From a checkpoint of a small mixture-of-experts model trained on Wikipedia: 78.7M parameters, 2 picks a token.
Below are experts of layer 5 (counted from 0) of a mixture-of-experts language model. Rows are named router (the router's row for the expert), down (a neuron's output weights, with its number) and show model dimensions 192-383. Each number is 128 + 24 x the weight over its row's rms, rounded and kept within 0 to 255. Numbers have three digits each.
After each expert's rows: "raises" lists some tokens whose logits its average output raises strongly, later layers aside. This comes from a sample of Wikipedia text that the model never trained on.

# expert 9
router:158135100168190130109093143102119127099152106133135110100163155141124136073160109140136139124152148129122110148145093078142093125133107129151129117162141141154167149138172146164157156096126121092150140154165105165123121148088180102088113125187109117197093122134113116156137133097116110118128132137127132145157148129132131169115122110123140106107114148097112139105152157173095145135136117179149096080152131126159073114175082119171125096133091083145175160087112116118138153093119134138114141134140122119127123154126107100108113136135132086143131176123112114109116130152107118150
down1:160131089140096131090136114155145130165084115125073103162141082124097129153132097135122176148137090147135128125113094147115133145161099103101129111152105121139138157135100094148167123098093118096150170175062161118136097108124131104121143165110130067143140157163105115142164138067156136101178162116103152131079118138120117170137148125161123129138143104157094107135088166144128151120097136109112119085145135113088133131154108131144108136108136162115097117147133142151144150130116088100106129124123140130109124150048104139089127125131140115135111187128167145092186084132164133113
down2:157177158130173120083108139107126128143155077173097097123152123122089164165101084100112148149134116145149093170125100128111125168132153144116129144123150114126105163168101167133142131166149106136127129064129112129122151144100121121122153109112136143152142118125147123123156159129129129160129090134107103105122154130094117131126101112080144147084110183078153167074103135140105153142122129101181148124142150134107071122143143135127121102116111128139134097117129087126109145120082137142175168139154121141139121092147132161136104132129146127137142109168147123081104101076112118153
down3:148114124163123112138129115139132121102137166103141140096127102142121113097129096146172130095129162128147108127105137097130146166087109081112144104096133121087168126135096165143120097162147146103125130115145134092101121128107146158083107129126134119077098144137081151128096159083087143059131100133099115118131125130098154144138100146143155146116135156151101137098127152116119158145096094104175113106105094064114162153112123142142131138151142123155100082125140149092127103189146108135130100127146151162127118142094133122114159128128096168137135133116098141103153115130066126140
raises: " The", " In", "The", "In", " It", " On"

# expert 15
router:112086154101144187107122145157131070152174166125102122129122113153149124155152118159103170105132114111133148167143106067163099112126187108120194112100085118082136113135168154137115084131127136183148135133125149081131112135117118115090133127164108155153124124103175125098132135136102182133108128080085149101123149113118163148122129153134079126121160105087103136117149094151130128149107142134144115064139139099151116119098163095150104132136127115132148125127152130078114112136102158120139164154122124098151164131117121122129111112136184103144158107099148115110134095121121122148
down0:151114167112112127091132133113110121158122101114124138122121144119168099133126168101129121176109099166083112081124108101127120161094103142081133077085102154154098138108149140134141107096162164163125083117136108120137160173123108128168108139145185130137117136160106124114159075117117143154123141121104149165158110164155122080166145120130103097126149088174138174083152136106135153118135088148094173097070107100108144105139124133127181112115180149141132135132098070154137151136121096124140109136128142140123105132120129115156153100148130141142120121128118105101148176112111192121
down1:127148166137114147093135127143148121107094099135132059155102080152155141118153076152105142117163135123086159112128153153053148127152117128070174131149128108164133082148157185114105084128088115133113135113171182133122072163131094148138137111166128125129117131124120140135111097130189111129113120155142104168087162096132087131146103152099110155140150107111112156096143105131139117102136115132115146126110094155116096098118121122124142144107125115102170151107141135159167125158131142120152177128126120118182114160122145152140110144156109124145079121116093134120154144138143111124
down2:179101166121115082105109107080119119133085135135130158128124153156120138136075135121100087120127147094141104138115152136128095127144141126132142128163124166140089127168105132164151130138143112096135097097157142112112144095157108119094125144172102146161123115136174103140141104168129105153176166137167169131108144103160118126090145122173108141100121097120114133127119136139128140135130136075099157155157179128091105101093139149100137173169124065117154105114154133102127126115147170138129119124125077132150165153168133142096104125119189107149101132115109114093125142126145109118
raises: ",", " (", " and", ".", " in", " of"

# expert 19
router:076119174117114104134156117117118170207131120139141135150160153123118097104130105136160119093096131116138138130128145157080101123111085094104084091126133163126124084071132162130111152115134144084161115120154133110139144111152125138075100072112119115118121123123106110109100129155131122111092121142114089176128128163195145142147074125145131150081108157150144127135148111095103102148146130106153103165115109120155132093160135129116133103138178140103133139152092148109109114097165162078150137127152152108099102136121116119133143149170118122123108144127137114096172163190108132134
down0:110158148124162109141118105150135130098133184125116104127153130140142156157125117170108120152134124094132131098132091165086099114120111135124132134137163170123128139120146123103108169105102126151149148126177152099125150107139087182097116103184129147165094112164147109132087124126132104120127155091157110133068124127126149164118112117150122131178162154138099162136120119131145170187116155175084120093136121125122148131142102141137103110066163108130158145148126080128143136108129134141081103149104127163098153162131122118105118150126077172178136129104132148117111123142140126111
down1:073120152119122092137118133125144142136117121124115129065127102124142136184114118130157136107171132189081151154129148097169137128140131102098133127168110120131109062152116150135120076131113127118116119112130123121111155124117114087141106135132121121134155102131116107109101105117108149163135107184124129167156128128154129147105128151165150104099130139130142135160131128105115125116122140146141129100148155135122159135141138111154143118183135091122187123163098130108131186135152125152132140145139134133139145134069119149140146132168130141083146146145109140120075177132156162114
down2:103132103146135116129116093114111164122124127134114132091173159129101160108155125139091103125168102133128077135130119144167118086126134116172108136114141112141097085156120116127160105170115086134138109112115116137104139140110133121149159126108114099127151181154141127129129137084102127082169121118135175111095151151106122127152131139103164135132124115169129139140132161084129121125128125126102135161153116121129153140117137160132134119109158093145157160189125167147139143134146127105099097151146119098176150122102114057132137138152124153122170161132145130098154132134090096084
raises: "an", "ir", "ans", "ur", "u", "ar"

# expert 8
router:145144119113092143139174118087091144131134123166170118125146058125167168095139121142157148171113168137115144130142070114140186123141129156151152104140084078162130124088149135132107111161133161145134139117153090129091110086104173177118143174120198152137177149119136132100123074146113118091127119124167150120103123144103128074165139143143119155140124126118107080123133153147157143144123114128149131147111149106149101152128088150144149139161116111141115130119120136132165088176090130103123147157114136084148123164155154098125125089107115118158107164142108132097091101125107111110
down1:187113166130128143118093077104126146110172130157112128132127139116126094120152151118174141142085104121073109173139114148132133058138161109121154105142120152129145115177103125174139101153135138128161112105095169132150100128136160109166146087132114135160118121138143086152105110124109140121112160138167107104130146125171157111157142151151103170118149127115112149106162125081146142115100151076108147124100133106194154141150138140149127136151119102080142092151177126111130147163121143147129131077134141121156123104128159148079099097067104143148115165144123132128151132108105099100
down2:163130088126099117141160145107137171104153149147128132173145110107121132127116170146167135153151105097107101113136140122147141166087128147153119102132118149132134168135108109107117145129091102118144150129049111112102169139106063106119140122139103158147141163110101147135155125128161159118107126118098118163104174124133134098157157149106126145162123131079148122138133110122110071154083154086149144192146112155085128151175135156138129111122136131165094126105114140092091151147094105156135166149154150156119128150135142114095156142162127182121128125160133099147138145123128089106
down3:139152112107127119147100110126142186163128142115128129117099120140125144131099169121124095156121111071149102146115116124124089120135103141119123102125147138117096116097113170136127144143146137107141107128175149147145156161093148097115121113143099113102099142161130093163150129141116157118146113105146151112146136089146147128110121092140123123090134122115166099125103122076136184139119114149139175144168090141113134093095139144147119100086187114125149100174154118107116139117109145113124118099097146106125114168123151095125139139133109162089132129081105130152142173083114096176
raises: "O", "H", "L", "V", "M", "S"

# expert 7
router:083096094115171153139145063098111134102136127127166159117151147118091138122112142130163158129164092088127156158127097094162142122115145156096151132174171089127105170124116144139127141132135155108115112135137136171065146110108115102140094106084123105102099111130146154140123122148116140121140164134129123099105105116104116124158161097163141133103133103104110101114078175076111103088067120108159157144098090097127102131129142171108118131091144126140136117106119147115136161125152136127121122124114140160170137118169175097185120148143096112090128116136146116117105133121150144139
down1:105180122117118105094159093170143135122125142126153138139137109139151162125151146116147102124132144119114132126104107134135128128094107096137097145113153076115136121173159133102115114164041151146096118116131146122097097135141103095075129098129170147112121159123110160100140133144134131083119110128128128070129103149096125100106126117075120109118156138107109101187126153142136113136115108124134100119155143134160106138128090144087134168089075113131136106175124131159092168143166126117124138136098139112111146114128125136129152087106128125126154118134159121126104159140121106117
down2:133097130114135141125117137097118114147138078129121079142105134121149154085148151133109161100147134176146144122129087148115086098096088129162121132165127161156089082127130094129108146097120132132125107119125099159170145099132145132171123126094139121112129120140136141110146145131127140136171122121108120128109153135134081135144173131157106077153122110112128126151107136144108139130133150114129148119117091138091130103102113133144125114111108109124117155126213124141120131059099102104130084121170097162129123149089142122132127169129091138139105135143137064115136107162142160139
down3:123124111130090126158144138124099154157100129147164126078127140138114121106110126097135123094124131082125137106120120100153108140098140161139150124136098186131109131183111118089170122123062109092134132166153113119078165100102112107141148188143119107117115076171101123127102115104111172160094124169120134145112122128108048163108115105168073137130141102113108147127086134155106152132176121125126134141126120148153150144150114127133099099120125106156117098133121103109131099126121141120112114093138134136160126149146138136134149100134145172101113097129130162126136157124149132121
raises: " ", " N", " D", " T", " P", " R"

# expert 1
router:168140122156130154129073096100126143112156114117159134163101163141079155121101155076120143132134165109154128129165149125153100124143128115105157168115126161122124142111120148124133120119139100137146135138148141129106143107127149117148114167104135148115129130109101136121159102106147134156141158162093132159090145156113135111097107140086117109100105117112147144107166110159115127132138132145115102148129138114111068139100170077149167162154107116100156140124159127134117108127068137149102100171117116088176111157081126180132115129169138118119129152149098139161138136154115115118
down0:160139133130111166124126154172116123097097158125132182121126144107130111169126099163121116157121093135179148138150112120155133103096152131123149130122131139122100127117097139146159073120101104135135112111122125137181146134096082084154129106147139133116135178105113092174094141130141132088131180152138109150164111140149140135163142187075152114110099093122120137143144106118127141137114161161151109113105139140129133108132153133075120136133170150132112130108117141102120137085170108149123124117113090127117116135112157141133158134121093166130153146132092148099112131093123084091
down1:148142108148162143115160136137105135125118158135155133114134134134132130136137097083161167127109132142126137145124126156183153124103123115135121132116123086104111153130142152124166145061169120147106117140100132094130141122176111145143176138155167134179082133148156114114135125106132131143165135120120115156141149123111134121194133130106104172119130117125147140142133114148109138125131111130152111112132165137125099119143085137118122132109076126129147125166138132128184121133138139161140147103145166140155122144117114102108076104152124136156110151094123146164131140073130103140
down2:123180118114138134100088093135101148104097189106121065155126162144133132142130123086110120088095134141142061135143136082113108167146113162092118168158126132095145129130171137127140117086250127151117117111129144100117153119143161178137129130121138094173129146105131109121188125133132094118155165097095104080083117120066161101117169124077103127142124112119121185111111110123152156131110117138150111112141144098140130141108168151139136135155069134116140133113100142103132114116144097127139155128124129097165137114135125104116157140121122107135101091107151133133117160120106152141
raises: ",", " and", ".", " (", ".\n\n", " in"

# expert 10
router:158150156134152122168140095184125133132134116104162120106130154140116118121155144098128093155120127129099108124178105140148158104161146119108133165088141135098190167095151142116120110142131080158143139113079116186110131115149107100125120159138144109112114160123166131152119136090131149131152162070114085164140098135123142130104106116131098088122147103103142131127094101144143138129155128129131119123111141144153119161142194074120107115124126117112112156123141132121166097166103097097117114113097098142150141096115113134122176138104108118156099115097148132172147156149161122106
down1:160108125136140145168117127150115131126098126121136130143110141138137114143107103112158083172127148137136175059138148156161108141093092152096104128088097081097145138087134149133110135122155109171120142120180095110147087159119137143148126086135163106143135117124102134119111104103100143109144097133174115128154118147123152136138111131153157088116142159153072118107117108131172086137154101129139146098129139121176127120132132135085141150165111125108126120119100131152170109121088093122145149160120133094142102121102137118167131150144111116142121086140120138090078113153160110138
down2:130129122136178119142119125104106158122187193127157153126110103150119135153160107102115158118139129121139146143118124159095073092119171145133175094145131084140086093125122111129129103144072160136125129141158133133116127092114127169150130154101122135126136113120156111145119104146123116140132118156099075129129113148125129112117112144160155113133134129193133114124146110137159111134102124114155140078123120127090101163171139116140150138095120148157153115124080152103151111127145138101118122143148148132131200143110105096156111172186129109103141125140087134088125127124124146161
down3:104109125142180110134136135103126155160099103159106131106153127160085130145132200152109139132131111122125151111149139126127114161120140137126127119152137147111149120148093139113110123169183122154139121096136112150091134101142165141113075075088162124137139117112142111119131186111137176076072107131106165081134136140127107158135134114111121157126123111130159079123141114185185137137178141099107130161164134154188105143123104105092149172136133112127115122151120115142115116145110125123114158141092130128101124145125145114166148151105111131132114164149139149135138140095144129149
raises: ".", ",", " and", "–", ".\n\n", "-"

# expert 13
router:131166139143168140164148090178110129141089122111124094124111137142169091144128101134106084126086166133136167130161140074126165120124131146177118125169143128116109116102136137134180108159113169101143144099115166120100169141113119120119154130147166141153108153109142113112139109159135121151135127146132065113106106115133156115126154120113132154158146124157157133128160133126128088108181153167096117165138124102101108084142103117111164104157126124133174138086109060122132159136124123096128121131170103114113083117113102167169139115156125147098141161132149118150135159108054112126
down1:167104097150119101145119149117120122110131173088134099129129120133126108176120110099138121143125107128124133144129149145088162139130160136130130230120159104117111108147090117131167092126070151126144160162126144128095185166117146141123122087132172107135122094129142126140114124116110109120160129134154108141107153142108116054093101108158140121129153091069140160186146144130138122131134123135127162106123120128108159122149173108157128168152118126088131127128154137118120146149071118120126142131154113145114112125109100151160119154101132141104103096138146134149120122126154139161
down2:053078139151126104137087102124126102133179119124145128123154146123103147121108144146133086099105184119091108140187161081125139167128141128133153149125134166158138089134155130149139119148195122109111137146146104114165114145111153122166130131122098101073149153130129123138152157146141123125104127174101136133135078139114147158092126091146143118134094160122090139102101149094142169118129135137118125124136117123120097091121082152120141136139112139106140170139121118163060133122142149130109091140155154139124119129165123133096121120128172123119129118156143147133110121118148085124
down3:131137089084121108140114141162131122151123126127142139102095144167146124133137124119141130122158123157140166156110123124118128100116087131155094150141136134147126095172145169160093136124127151110151113169166137123161088105137094120172122113125152114176166103140154116119127128119146104169111146098097133138112152115042124169101138110162119125161095104119133119091105097181071105130167150124137140176096145095117114164092115150151155144138157152156160127098147137131080109150145103153098122135103126141115093109144115096106095132165156092137126100146129119089093124142126091164
raises: "1", "5", "4", "2", "3", "15"